Weights of a small mixture-of-experts language model, trained from scratch on English Wikipedia.
Training: a variant of Adam for the experts, 454M tokens.
Below are experts of layer 4 (counted from 0) of a mixture-of-experts language model. Rows are named router (the router's row for the expert), gate (a neuron's input weights, with its number), up (a neuron's input weights, with its number), down (a neuron's output weights, with its number) and show model dimensions 0-159. Each number is 500 + 25 x the weight over its row's rms, rounded and kept within 0 to 999. Numbers have three digits each.
After each expert's rows: "mostly gets" lists some tokens that are sent to it at least half of the time; "gets" lists some tokens that make up at least twice as much of what it gets as of all text. This comes from a sample of Wikipedia text that the model never trained on. Tokens count by the router's weight.

# expert 72
router:493540468528477486495473479523513491509467518484529488450536488484457510491488520509530544459506499487475503529527502513534512512487476492481502480518546522530479490480476549548511526520492477500513527505533486449455467497522509496494488516483516510518512477467418512488512497560505506488481494529504512476494536471491452513502541498492524509518520465556502490503533510527479503508476478536492525491505488497525476496474490440485506451458458473471514512522507475552475501520514476
gate0:515475516485487486485473560508462486533528471499547509503505513524504506514478534542497504498506458504528496505500505505460489479520483526475522488529572504493483529548497514488495525506497525453498500512512457523517508537520500511496549511517536513519474501508472503500448542508510513489473525530487536504556535475535500444433514500534497487493488518485522512494480470509487524530512420454510515486471469518514519475477498493468481496465533495482491480537500492469475517485469484
up0:534467495455456485464513466529474444512481475504486489534499509494494512523543504524527511490491484522489509506505475516527474500490505513475521493516539489524500474505496492503478529488523545475529508506510454494484494449465506504517548510513453478450481464495449523522449494548516507563423507494493526547539453518475493510507497491512510503509437497478524489487485485504509519470504507492502521505525506520465556474526495470518492509493469501482519475520511473536472479489481509
down0:484524478512477537464527517512477521466500504520504500475515450456536531450539460499537450502507478499484468533506510502512528490501475444495506492484519481481499483450540496506498485519525473490505533548468464476484512484514487478459506517497481490522534505490491537482523514482537485475488494493546479470484525462479499494556498477537481494459535511481482519532521491543514469462537517487533506523488521459548453525504505502510508505484516508502533521490491478510511526525545549
gate1:448496508519474495470510447507484529498501496426456491496514510497474503503531493502505498504496485461506496537512471487546501544531514513483485494497523533499518467473468486475528448510498485529500503504515492464497448470458530519528468529496483493465474511506462499486462474560502490586510486525489468506468445507493488495517504483500488505529497475519502492481495516518491480489486459524505493517506492527530531548549518477542500544527502512452516512473502503510526474484469477
up1:450528498512494525515484484477524514530508542499508509480494511463478483479513494465523504500497461470489475500493498495544489520537424500478514497468520497504512465529464486480543489497512489488500484507455477416500487476539506521487531557506511505532475518478441502482511477510493488564471494525473479462522501490465479527515509468505501479510501538540498468490498499502488485480505523515482477505521504541556477483491527493517535496468509514484509516491516469514502515464437552
down1:496504495544503521488475532460444463505470500491492484519501472493470507480468478466530506508479499466484451485534523508503506521488523544496508518535489494478500535523547507528505474504539489515471500537487513456471532530522510514498472557477512498512560508494507531457480508494523525492505479484500474510421471575467522483541482536534476507501491491523478482508451498500506517507489476523513480518499507497487507535495496470524527481464505473495470558485498522515542530483480509
gate2:508538505517533512506473508501493493531504470477515470515531509506443514497489480431522533492477486548497511483499546513484484464469479519511442517485525524521482520507539509517491484496501535468463510507496451529472499526495511474504558538535454489536489508480483481531522511492461505505504531538471527495493505474474485517526520499535511428474525525465505520481514508486482501510528486535508487490518535555533528493502525474474525454544500530491519502493485478521518454504476510
up2:523449545457512476521526481500482513482508492478513493536460477472523508475494481511516487509451492532528501467505508513532524501477486501539499476484501550494523499531496562495463524526501492522536509478518492561444504482515432476539512512489486511529469491496485479491484467490552498513483469512455518533529471471493500531496491515477481504484480491491511522530476475460479474536517481489496487543516445507501468523485503474471460476534489494518522484498514526548480477544506511
down2:514519519478511471515501531491514446446484476494483487507509483508507494483507455528503509481496520504492519491521487538460532471532523500513466530505465525481519475478538520516482522489561499516485497504515487442486480508537475501473486515488466511485499515481478501490515508477529529504494469520563475528469502504502516469556480487494490548521508476486493462453499455489514457494536480521528431540472467507508500538473525514500563483495466503495502499480534478522493521531545529
gate3:519503487502508509467459483525513525518542505500493516450500510461537535515490546591516514498528498502496485508556487497503508509522569485529503453474520480475481486476536491484526489520486495534502517532524492505507506530486516497511423489490458514514529499535476494506505477495499535499486507502500519498475476491473516447500506508473527473534482466516505531487513515550482506514504503472510560521525500492567463489479500500497475479505496504483476505502466536546526485507525542
up3:485500480499457511516514540458497516472481506509502537470519498514491522489484534491463503472546479499487489490503492478489509509537544445533499431490550470456490489525487428479539512519503470515502489543489518553552508506481473512479451520508481506512509493487537476533539483453516513479534516514466490478468491500490516465462506477503507487466492507514504475516515497472494479489491495446474508501506494486553481497452519473503497533507516552517522505463492509524464509492470510
down3:486494507531496503519518527487498533510490494531503474525501520524481511559464489507460464527517491482506503500489517506484505495492475535521500495511517490478490522534529449430513524518545500491514496465446507492498474489455504485496495523516525456455468495514498534463515513503524506520537506485516508432476526535452517524455473501499515483471498476569515473492526503465512492460466532485475476529501482486508489480507534489484470531520538484485512444535558505470483493513478501
mostly gets: " children", " areas", ", which", ", there", " activities", " efforts"
gets: "s", " that", ", which", ")", "ers", "ations"

# expert 1
router:480541483518495495470479510539528470496503555457517498466503466493453533510484513513518543490520504486462532531514489484523528531500493476474486466540507517522468482472513526528493511518454470506480527489540492450496492471528501475499482504495519494515456473469446493470495497514487510498518502512476513506520482472522476516496532544483548476534555470514535473504534515531478514508493446512504555493491468503526498502496494460481491489503487463463534469519496440514460483519505480
gate0:522504524512537535516498501548471477509488531470535478514480503456536520475491504472535532519514470478490493474465444468535507513476484508504479475541498492505509527519499512473481512488505486475479527472456502478499571507499528491509505498498558513510452475478473491522509484515509521520516490462444503524540481476520541549514533544497541498504506498522526520486485484506456458535474514490541521517516526532498473508501481542491513489479480465526544505547515524489508485524473485
up0:469502469525472509505526490532491499524555432506513530523502482492504524489519510539524446469513554466498482458528475474497528508570497516490495479508473513477504487463477546503511480489485442481506506496541508518447466487462517487518521530493486503555536489487504506520490505463469466498527528490485519507518514476497504485487506469534460496498507527471453497505489512466486534508467535485493482491482436504475501490504498519503502510478511497466503468478495483479472553512486545
down0:531550518495500507536509510484487463517493490466528486463486456500515471491504526504512534496500549494504480514476462497462475522511504499491525474525493476532463501573489503498533513513496500534522496500526480496508470487528461488524464452549452541506479509488497487480570551496508504532506486484508519514528524471495541485538492440466503542514479498528476517501488488499543478504484498510487502502513470503522503483464500533458449479549518524478500497502525522532517525465499533
gate1:519512503505529504446496477541518478503553559508478526509460464511542493492521526516532529512480489466487481486512411506451504523503529471510506513531488455506469512493489542488470518517507483480512523499474488481519480497543506460450519513503518497481476511455466518519518503510489487493545487502478485521474477466497541511480525505531520516576497479509467523513511457507488489498508489455511518441500494517537474499454493527506519494497521510520531494479528470486488508514481487
up1:473501473473485473524483493509484482486477473528551530473486545472508495479504473465508508520512521517489492472487517502522519519479534497555484473468511531486513491482498533479554513508486494515520486487525519536459512505454487524491521513538459505499504511523527504496483451485540491498524498503499499506496519511439521539514495460469505491533501478465479558526467490502498493486456507518450472557462497526474483501503497458483468535548514540488462515514493524455529437503500499
down1:496511473537481480503478499514477487532485483508502467465544477496515492546500530490501518513473537515512447499518485498455490463475477528467537521492523471462484466490479528538462483505511524571491501491497459458459500475488479501499439492505523497502551451540513479548496466516520483526523553490499520500507488511502493487495493470471498480506501472503529519531483526502529464483541535481496544562507479466485516516492505470496527487524525536474471532507505495491518465488510513
gate2:483538520507555515515515486521504515467497485471494522454483494513495484505489546488481524461522552505466527509486507495490517465491494491502465444511533497524427496502504513496514492467502530478481508503533499584488488474475488515450489520502541475525499492500507455468518526565490478464498503496471507531468547492536453521490506521465492499496501502489470443531548475468508505499482484496473527513475498467519502510529506485494494492477512529531496512493459539492493473530516474
up2:483492501522509462484457516544527502499486542559512504525587486498507469468494470536491522504460512517519462468518495530514485462524483510522501498500504537501521442513504497545503523530506514507506486523523504446516469510502539524501493506487481515530539477461531540522511529458528485483505522521580503498530512507509545464495488479496505487510487503530510492510501505505489506553494501501529508504478505510532513472490495480498518500460510474444499468466516446519498496510543483
down2:502492517516527510477441433483505478493494530496493457467559535467479501445516476497510486450488506494528488491498517508519503507485509476495513442484450522534514486472475511497455484512481478518492529508476537493515477494503499522551506518479515492456488504484518483524471488492481492519488516468467484525500498475479504483464476462496494482523515494513522506489489490507494531480533447503477525523564555521483479477477504561487520530502486467516497507536544513523498458524484550
gate3:516520517508497502495457511526473455480484493517499495491490477468483462473471499515473566508558514426463477449552494492541502516475565480490494476515517505525489472529491549497545487525482496512507514489521490490475545492523506495488440481497527525506507481481510479477491472525506516476478517468523496456483493477501487555477501467463525469513525485515502492512520465475506504496535509501493507475481488531502448493533500452511477509532492519520507512478529507456509469496466518
up3:460506516518524510511430526497521567500485508497532447488514511491488457511464486551464515468546546501516464498492527511506503498484503497504474516550496532551536511528503526500477487523514533516515515489504497490516505481540477464530533499528478532487457500503493500495481470486475500490489491468509494492496465499498444516502501442445514499494519542511502515491483502482497490490519496505533517504497521528495489523459429485556458504517534485501537507455507534485507530469493501
down3:488502494438514499474490532468462473507478471509545518468487454449478521471537508529508501507484490501508486490487497548490504514466503493525502524519514503505480497465497501466476497517507531488517508530496505503460520512486471475482527529525482517501501516552506542475502512474514507501466502518501503494490475476464508498472520458463503456478486578537542512485507428469477475490455512464495495478457494532498492526543465512507486522471561500507480482507490523495546545494489523
mostly gets: "o,", "ia,", "a,", "i,", "en,", "an,"
gets: ",", "),", "a,", "ic", "s,", "er,"

# expert 19
router:501500497532495478478488506512492498498472535481537480473541513494460529509470533520533502471519493487465499535533495513522505506506474498464523469516532533520464509492478528546528538536481490508478547504533467456480499513528516480484474537490516502517513458489464516499505511561498492467498501518502528483521530476512490487517542493504547479522539479539501475496549496559439498506472475520495533487499488494543472490470481465486499481465484478479528510513523478542455521516540470
gate0:528537496504555533493486493510492509477489504494544500483526482534522530460478500485525500533537509502470502463535565526496522520447477520504471506531528502469484486460523523498496514515486469498541540470512511496483465513518472484462490522482450486561493514476484500500493432526476496510476475495500478506479489450498479512516510496529519548523544487550494523558532510485490464479490516515486544489483520530474526486480465486471502499480480505492531528507486466523497472472508512
up0:510475488490516513464504492514495443507538443516490520482509493482526518482537477466500496533533513496500529508528536514512547500489500498527503511475526458515493520500512492465482494503505493469545506494522493532498510489447473538487508469496514510499495526511452481537504458529463554465435490485482489499513514483519461519467503512507487562509497483475512514525473514530530489504528524515546508526497588479476532509513470540509506523500455520512496511486469529484548502532524513
down0:490468504492472468494534512457544509516475504491470493563480519469484482569479493538466439512492473489520485518481475451464458487526492467486528501501492502531497528542506481515548470495506540528465491486530497529523485537472501507537504497532500496488516461502525519488500526521507514494500463476468519464510532564521505493494472488507476441513498505536532539494509467509488532528501485455479476465472494503491501509529543513524476477510517502469498483518527494485477506482494530
gate1:517540498532539451498506528499499475527493510469507491497504482521496519468461484461476504498519511490477502502521517500497525497523466502486508455478506458555473518517535479515486477510492506460465502560474540479511553547543494543537435531473522510478490490484491519473512497516491496435458494500502502502507510488494516503460507524497466492490491497459511506537496587488516517511473496490490517498474448498482493517502526494467519508468505508503459479541485551461507486485520497
up1:521504469509533504503518488486503454489547495465485520488487522473500519463506484488496496502476520496557462499484502510546497489507545494520525543541501522537512524507559488563492508505506567481517467564503510511516508476481513497553497477523525514502479505523516491508556491558476462464493470477490486513508537491483517503517495474506507548524511521472498471508478504507525480479473512479525528528520509499472500556507486496476507458496499529493544461552504546519516496502522488
down1:528511497490503469530508525492533459534495499463504492513481540524500465444519493507456501567517489500474464522498506501450453534506528527508522502521466519509500529504470500480479492470554489523500479502521513499511480484511518488493507487498507506472489486523515523478534531540483501512527532492472511503530497560536521497519446495543512489528506456480495452485455501484508531492503485458496538529506501468505476566494522538494480492489491499490469476514468484513555538535528464
gate2:543507502528530475496549489491474514482521477491539483492491486476520512511485478506522498523478463502477529492509514493501514505506516486486493459487578496516441483478515462488510539507505496508489496486509474519493519490508518520486501514515524544472451472525471508524531449528454516508447501491479517486470516455520508481497495554516514560487530491530516484529519498465522464508452535515529513515515503531465496497478502515435494485455472544447454496512505491483522516494514529
up2:521495500527518463521543529490485544500481511482517472529509511484475514514482503532497505478488496503457505543473466506453476478535476505446540467520484527489486510512480455521520554486502519540463453457518527454543517532477504469537486526479525520498479475554541503497504526482491478485493513532521500499501495510486533461477493498480510477477477510527507536501546504475486497495479477470498474500512437553518462461482527474455479516493539508471508505493491510483498525500521530
down2:472526469492473488531492521548475507504510545531534523469512469502460452516485512490493514550486483487519476522496545529506512467472548498523474521494546526501481484435523480496508526473528478477499516513469494532467525447493462527466511486471492537499500511501469512492492448512492505477489518506484481509467505460503498501505531515546481532498478475496484518473515550474514501469472515503500512532547473499523530530523519495514532539462451501524518548529504464461512520501499497
gate3:486491519470506507462475453518504463547513491518481526500503465486502482499503486482553531524498485503454521449481521467526500505512479524527463456503510483479526487538448531477491558501504486486485515498484468515452490449504477513469514543495493497462513508500488495532490520517523520453496520516510543516496513483492532503467509518503514495470536478492497511469498464537494492550510487464559508450554438514517499484493491455479519489496529504490478484477531482516458479505486493
up3:522506533480468517489511499477481490479485459479450452518530508502487480463458481523536464469518423482468519466500550503534519498493495503506534472504541515481515505495524474509509531513493486495510523542561507503477463499522462566466538541470518505458522480486500504524531519522534511497538496488521472548520503482520484464539498492512484523512465517476484502502532490513494483538497524501510544495494474502490512540509494483520490565522510494509495530508528495494542509499524495
down3:507507530517530479502499448505522462451492514508502509496522469514461479499530490472508537518557516487506511493528484501487524463485498508536505488471500509475482487496498448469495506488504550539487520542478468482492494509513480502485485490512477514551517524504493450505530459505487530504550542492509509553541516495487470481492476485474473508496487470501501492515469538451547471493474503485497525468487512540495465450441517516452510518542492503548485528470474501495524458536512502
mostly gets: "iers", "ops", "ales", " Asia", "ians", "ins"
gets: "es", "s", "ers", "as", "les", "ts"

# expert 17
router:490536465495498470514488488558531512479470541489538499457494465480470518489473509502556532480524520496482522516503479515527568536456481498495491474510562515513479461490476531513485506514482465510487528528498495497449496526508510463508491522481520536525497495473472470483516513549508527490485521524459522489502486462507442526500520521458521489538522454533515485520537509513493493523487468525500538490517481497522463500511503459488507469480476493456530496511521481532477506533527492
gate0:509553516485456512474491527496526479501486522478541520445489539488502539524493490485544546520511509483470501528523457516511526563445476512527465489516491527528533464440497527524455489502475484499474519505513496485486482553519519486451510500491514501541519497483462506505490485503488539496488528544446504529492504484490469509499516544496525530516530512493505486468487512486485511499475508499486513537503490510564507487520512509475500454473461517496502494525500483490501458447467501
up0:517483483501505497430510493510489493514473451504483472508566499465497504491463513499510481521493491509522475505541456511493436507514464487541503491516487530527512487518520491509466521471520485514478517467468501468500542475463471540542478505481503494539503486463465443423478496548500480493499529509542502564520486517528500550543515448472505486544473526490481507496490484492509497501463474515493491523507474530530481492506479488523480496515485499520498506518484538511500511488478485
down0:438478479508476515473482521501510506497486507484489460533446514451474484498501501527487466457471488516502476486493466495511508513506459487499455512511485511515510525528545494504487513494480481508542523479491516510514503490521468525488506561512550472470551499510520509492498508494530472494491464508542516509463529451532457519520552469533514461528463480492481486488508483499474536531497462522467486526478455472479542511526465506504473477490539489514529476515515530528524529477542481
gate1:505529494497488481495452485479505490513522494509471535526531505504472485501492523483557513450466500495500550525507507486473521513494522516507550458510512504504475475504475509516511540552462543502491511522503486526509509504493520531504477506500507483528481467464492483512496489567521523493535445486497497527481531481533527464465514458511514496510477447541474497538523476526475488535509407491525509540450520501517505493510501468462495500495509463485511475495535498463473508520501479
up1:492475534527440492541554498522496480496481504508497485471455474537482489543514531538505497525501511496518507505508483527532508445502490464484461516504543501495491480496471494508511498504487540486490493524500522538560526561520450457493529496468499490463500500527519500529562555482522474482441525511473536515521529497500481480544507504465511492472521513504511506511508491503498486503493513464502532473519450497502504457493502490533494498539504512538498466540505483513489486547499528
down1:500516518473467502547437509472538485526513507522493480496485507488496491513521500480466489473487508505492536489496507490474501507494479470531491480535519527483530483517527524511502509523485507501442511527500489491479540497510526479567451497481538517501524480517515490505553532472509474491519482490537508470494503453514482483476557462518521469507446498529495474544461487466494497522449457507533509566495512515497497513493512480501555516500544493475506494438476518468502516511520460
gate2:478544492513539473451501495503518486437505509479517484510526485536490507538489482465554519498544518486488500518468471482497521495484507447494495494511476498508476499468475528503506461506497479535503522461509508462502500470501518429516494481506512489541479516518483502502457486520517524543543531499512529509518519481481490554509544496501517465516539479463509467469510529498461511513460478543502517474556506511491497541537483517485512492516471507506469504528490481499471461541467453
up2:465486542486508537534481518485501504542456464480456534479515497492484500484521547534485462511503491499514463449503487496508459541530526501488466514524480494512518496562494483510518494488494543507489491506504448510551523466489491546452510499572461462514507507489514512536498516470453492506492450511510497505515501512514589524471488517519517500489489543511485445508486495500491497515455500501530497512489507479484466509519507526525500499487504506497510489524518506533526540476528487
down2:527492510500484484476452545499527509510446489534492513515508477496523482487470488534512502501478507492541504498500530493514485506514526450527508546522482482503519501507503497481509485488503485481511478523519493510511511500559505501523534499448517512540474500507493497471498489516474480516523468516503512535484492599495524510489369460524458502513491537477508486464517479479525504526518494491520515472484501519484482495512523471528536489482530466475509472496466515503468528479491513
gate3:474515493508520475468518523555492497489455486532536478480480512508504512484467513467511493501499495475483523518493500466473500532479473460529502507500453491526486500554513516476484483499516474492525523522482524481486511509505554446517511531491537548573481509491497456472522512534493497478475490481470511507462504498510492553498507535486511513521518501466486458534550527502504471467507511519460538478423494462544491529459492492489484522469479475474491506488493517491485527505514465
up3:466512512473460492497494479540509499485515481521481523497491503488507512477501497500501479520433533524513471487527524516446545516477510467492529509508477469467469473487505500501484481510505528465531474497477513526532494476517502466473505499529498464546529504554491503531486489552475494516462456519538543518504469508516511528520489542551494546498504482522487451488516490488514457472491506512554496499430522510509507540475508502497473550522475466530519504537532515501467489502468489
down3:531501514488462520560492507486489467515463500545572514514489469504505472498471428522528493502512463471487535504479540522509485522535536520506519543502499497511547518513526522502516500503498468502497468496477494513495512503503485492525539540497460508502527489460489480507451519477499524495519507489524508465495515501453494510521506521523505531454528506471501475470492482490522524497541551457512481467494500485493539525515558463487561496504478494481468507531469512491514500531450491
mostly gets: " such as", " if", " like", " including", ", including", " include"
gets: " with", " by", ",", " as", " for", " of"

# expert 10
router:511521489526507499494482496524520498499481533502523491466532493514476519502456525503540522502536470490477534506481501484509546507497490470456490462526556505526467462469446530515487520511478491542474540512522448463466508519540516486523475522478507525526482479509469466472510473537477505496505501521472523454533500421517488533499540520500533501490520471504531458508509503510470453533476480515502531488501488507534469466513503492481513473510465484474493489503515479492453492527512455
gate0:500491464410499535502477494553515518500475503501470457504446522498491477514513495519488530487442489453534494504507464508491531513486543452462532522503491530535521517517459494517504504478490488472473479500500458467514486479499510525521493527471509467498499502484476483523475462508499489525500488489463510483521522516530454462516493510516498502503468446526508523502513495473501511497562504519472484472533492475500473479475542475473486523527487497521497467520533482464454474528506463
up0:501516513531453498507495492472527473522489476481486497504495472483526503566481487497503469496477556485492509521532501549493518487503449494505493484486503484529509523509512481496506467515496489475525474531477591504488552478502491518519512504527493528493492488501502520427534501524521463525466559537545504527468549515474533489514502528511509456520490487516508498513500511534495543467494516462482505544507475532520490507496470525515491522480477487500470498465503548490506546493535526
down0:560494462533451545545482491472471517469534487470493459463495489531474495538540474538510497487449505517493515489472489500515494521545501491516489555486483506560481495541491523498537506508457500490528501524532490491527505491466495491483496499498505527508485469484476500510503485494469515490496484473477558524518486475541508488550532490519553491493491497483518520470502514526460489480470503466490474491542548528497542478501481499544479469523500490480495489542518508501507467545521484
gate1:456461491506514495491522500522448465530500494463494445477521513480504514528500526512502506514512454480497488503475460494512476504502483471449542505498499528506501471508544492523463462481496505525496497502515446535494523500493506501543505500495504531533460464495491491484460491535489458515479526469448505488529486511473461495552525513473499473503523485523529518484503495489493471527478437514483488555482504527540513555521495517504505497499491488506512474567447495524486541512537493
up1:498461514525533507518501483515461475525522465513482482510553496498491516448490477492494548512545479509484490515472496570498505460494482491478499476508513504505527486591444499509479526492502532512477519473498498515468534468503497487529523537496484519545433497504499506484492473537488518461522527503455477472522492482506493495542501492477488485487515501559496504487497478488499482486484497499519488523474500528535508495516487540521460514519497516507490494455499505492442465529506436
down1:470503470521520485494496517444486485490489523478502508536487529508498512493519501521501509544518495517469520528506506473512475496503485508494487479513514500517569521493504486527499520529507515495496478470497484547513485462520508461539482480527507512461494509511448495511438512531495567460483501519464519476504537504511491528516577537517475483497489477487515475449515501492551489464515467506448447509475490546493483483494518546525488485468510499479455525494497490444515540531503511
gate2:452495450512524463514515510492481514507464517501517488507457470528503477503488479518445515502501512471498476485460515450573485501501474490516512537519511534536500520504465523520480529554506501510540504504561545456505501516494547487517521504490573529549509477466492501521527525476524478496484495501508522474508512502519548494527522473527514459494532486513476467500492492493423512531503490477485497481507462500504505523453497515531505480505503485476488485494495511486491484472465471
up2:483506496523494516490502542435500522519474512494488523537486496499520482522458478473498481460526499521496505492487481438494470494498501525532506510501488470526499512531537503518461483529516499506482464483505549497524534572550491545501542502502502487533496461521520528509502534480498502450507501532489499494461493505504540464487501466458488455490515526530514524469513572499484503528486523515456489510518466511475522507511478535517535492453524515498470503522455503499485514459491536
down2:528511544511530534507547516499499442508506512489505517494562488526505461512538517521502522484491457519535478517444476492492486497455527475478484492475474507477456530512508488491473510518585477512508467499479486472510543503524487532555527501514504495487458540486510499496513516460464480508506536507508482486484524501500465498526489508513500493500477480464494510496538482493444551525508506508487453500471510520519505501542473534503483521516492467486472501567501488505468522527484526
gate3:481470530555530535533486510491509494489525521498484544513549494527480554467471546460506531503530488512469468507486515498478517535503500470519480488513497478499476469488491479502487520497488542537489496523485502478525509475523541492429477494500491479477513482514471486525478504464493496481567511529456515487500505472469482525520508539526501531473511516495536491476498475484480438491461459482563503520490546495513465495489456524506519488482502483509524521510532479505524545522516483
up3:522534483512509520478513483521512524516503467505528515506488513434499539470492504458487480486498478476481491500506525493499516498493577543511497497462518523484487525551519510529501556484501499416504501535500539532526501492499510537507501497500488521514500510500487468500491502484493484483484472521503512508475471499546541500464494530519501574512480516521548491475461490528515504442523498517518518504487475546531524470489548455456471533502516497487522506491503522483529539496530476
down3:506510488496536473500478505531524480476508579521489470507482497478465485498536447515452496535510477479499468461494544468535493446493513484501463521504498502504523503526501532532530504472493482493460516506497505518528488489494477537507531533479534520476469455502507479537517495560531536490532494459516541479517477506507496475518501486519503533503541476511531511535498491513500506483539456532514462504541497455461474484482461504560496529506508516471501521531498522479491493520481505
mostly gets: " up", " down", "On", " At", " moved", " off"
gets: " in", " at", " In", "In", " up", " began"

# expert 66
router:487499494510487493498491499523500488462457525506534497461508464490479508475488548533534524496502465464460512485522485498524531517493493481461510468512558540516484483470458518555518522502459454511494506523534460506501511522516497496491470528486499502510490474477446484474490514525493492506485502522486537460507499459525470502508537520473523510524523456501493484523545526541469502549489482520533545496494501478555477495511510459486519456463475498474542475502508467509458481513541479
gate0:491533499483479531518477524503552516493524539490472535447515492476466515509481506471502518484497514457499518537524528505472514539495535532474502441494556487500501474519494511527476508491461498505493465522549493489494443476548508474460466541454478507480536513490460454467503494526502488541503554502517523474515488485503469508492521564524517479505515463519500482531482538506490514518519449530508480478485497484527524472498522491469523511499478500513495528495507523500521482532464497
up0:462445568470510483499502516529544487517438498491513502489489476532508490483456524510487487519514518522514492494513517501547509495468491530466491498497503502501471465475483481518510517501485450476520517583517518509460472473463500439530513486467500479506508503423514536506472479492498492524521490467550504516489517486498479503499504461530510514506481528524526552496506488510486501486522487486521497520473528517499509498496530490464471524506527503454559475502490496505477497514501440
down0:497492543507488462500482516530480525529473541501508480522481465536470520523521476485505531512489477505491554533487530520508532441535485512464517516524456517489458517482483518478476471508519498488519527519478497496501459477502471500531514480517514504466520491542504502501530470522520514486489480482501451502451494586504493467489475458496495498460488525507493519551480516506506519516478516478449521487517467512505467518491448497482479477454514492487507550472532474537476465517523492
gate1:481517471489529477483510479537539470482512524511500519490498504482493558471467475492493516507498520473493541469498461541478497527471484502469520499520492499511516495493461539504478522490510493491477460518473497469501494477504539498464500535513560501504519495481503479504498455532480478483499527537472528478505495500554496531539518550512510502504495511519492505490508478524461496545498459501516484467524504430514510521511458520460525449515488495461486476559481439514461490536457512
up1:523464458453473509490492530472513457487514492484462458473505489477504483459545490480483508467504506457503483528551532531556475533459491494487508494497481467472469517513488501477502503510489448486463546541496509506491458480522509543493468473467499526511494489491507513503498494502499530491501523523501503528502541511479508494467486451481493492510505526502473496454499548487500522562517529485476504465458545460492465449454502501475452505502504521482520534497511486493538496495522487
down1:514474519505494523485511485477495477490520499537510508511504475503493494456507487495506471543500513533459531491509503497519505466542503522480484502415479516483504474510501537514472523504475484494528518521500501519512451498473499498501498478479548497528446512483501530467515556479486511495536431506535511461479522518490476494435481474501492485548485478511522482458529506545539472549545482486524501473467473507508520527474491496517481521536480520503501530447469492478482522542496483
gate2:500519494513496521488459511484534453500481536533535513471492499501467488494490504483499489485502494487454529494538520489513490525477520499483482480504523491500461478500450476490509529523456456506487473549488525490502492511550542467484459527469515483524521485448500509505534487511469470496515537504518563481500522481456514494531517523515522497509501521528522450437539487505470502515472476491496524529490527465528460476505508497453575501494509483475470540518538472516512502526511486
up2:466495555500510498506533498521507507473449512514487484472499497541509488473474509504467487539478493498526469495495517472527493442501504495482447485460516514513512454489487484517498497498513474540517491531524484500511506513499494494495531461461484506504522482492487517443518534485508468519522474497496487435473448497526449490512501487512501509511523506509495435538495532509509463544531506569588485481491505504520478453531509493482518495503496484518529484484475463508492505505541468
down2:511521482503519488506484514490444540531535524521531518480487493510459533527492539492552538493477484518492508524525494507501523498488467472518533495491523488511515524454479445489510481540493479518515523527463536482457477467501493525497459525512477509442512487489509532518502449518498469491535502519483513492507518489498497498494497507427516506491510524521441499531492524497496513500479520504511576469511482506476422526497505536515496478486511501521526539489490457523464485473527514
gate3:481510494526460531515497472492509479477500514520543526502487507489493497527468507547501485527534511530471491484496497473517497506501479505493503514513519512491464503449509500537481505524511517558486490530522533505465496543519489517521526500527506472487518463498512473498520467499484495551507470550533557492516483474478531544515530456474497472492528498518529463482460492513454494518462478464529519523482492485531488442525494473500570531552490477474513531523528509510469521504448484
up3:478479505505539500507495498513499473512509457502549456488492519490508526442489533514489524480459514521522521455507475538493524540489507534524554553501467549535463525482491468513528491522506482501526505539500551476492489510504466481570489486506517505478542526484529518492506521522494489552542502470535516491512516537511504493506496475528510509515486479522507520481489481524490460447525467505530473526503517544462524476537518475491499506486517521477527452486526500498474486509523475
down3:474492527514505453487501486561496483526473463494516439544462511507502506471496522483515491519501478502543526480517516489507470520535466501465503557547480498540489514518474496502446505492513516440512512475497535508504497481522522485490548512489491500478533536516533477503478522506531498546461513481500505511497476504473517491503482486550501510473518488486440534517473509523498512482472537530474477546538463522493487525492490499495459491443546532525507516513543517517523497512515505
mostly gets: "In ", " It was", " In ", ", was", "- In office ", ") was"
gets: " was", " in ", " is", " were", " (", " are"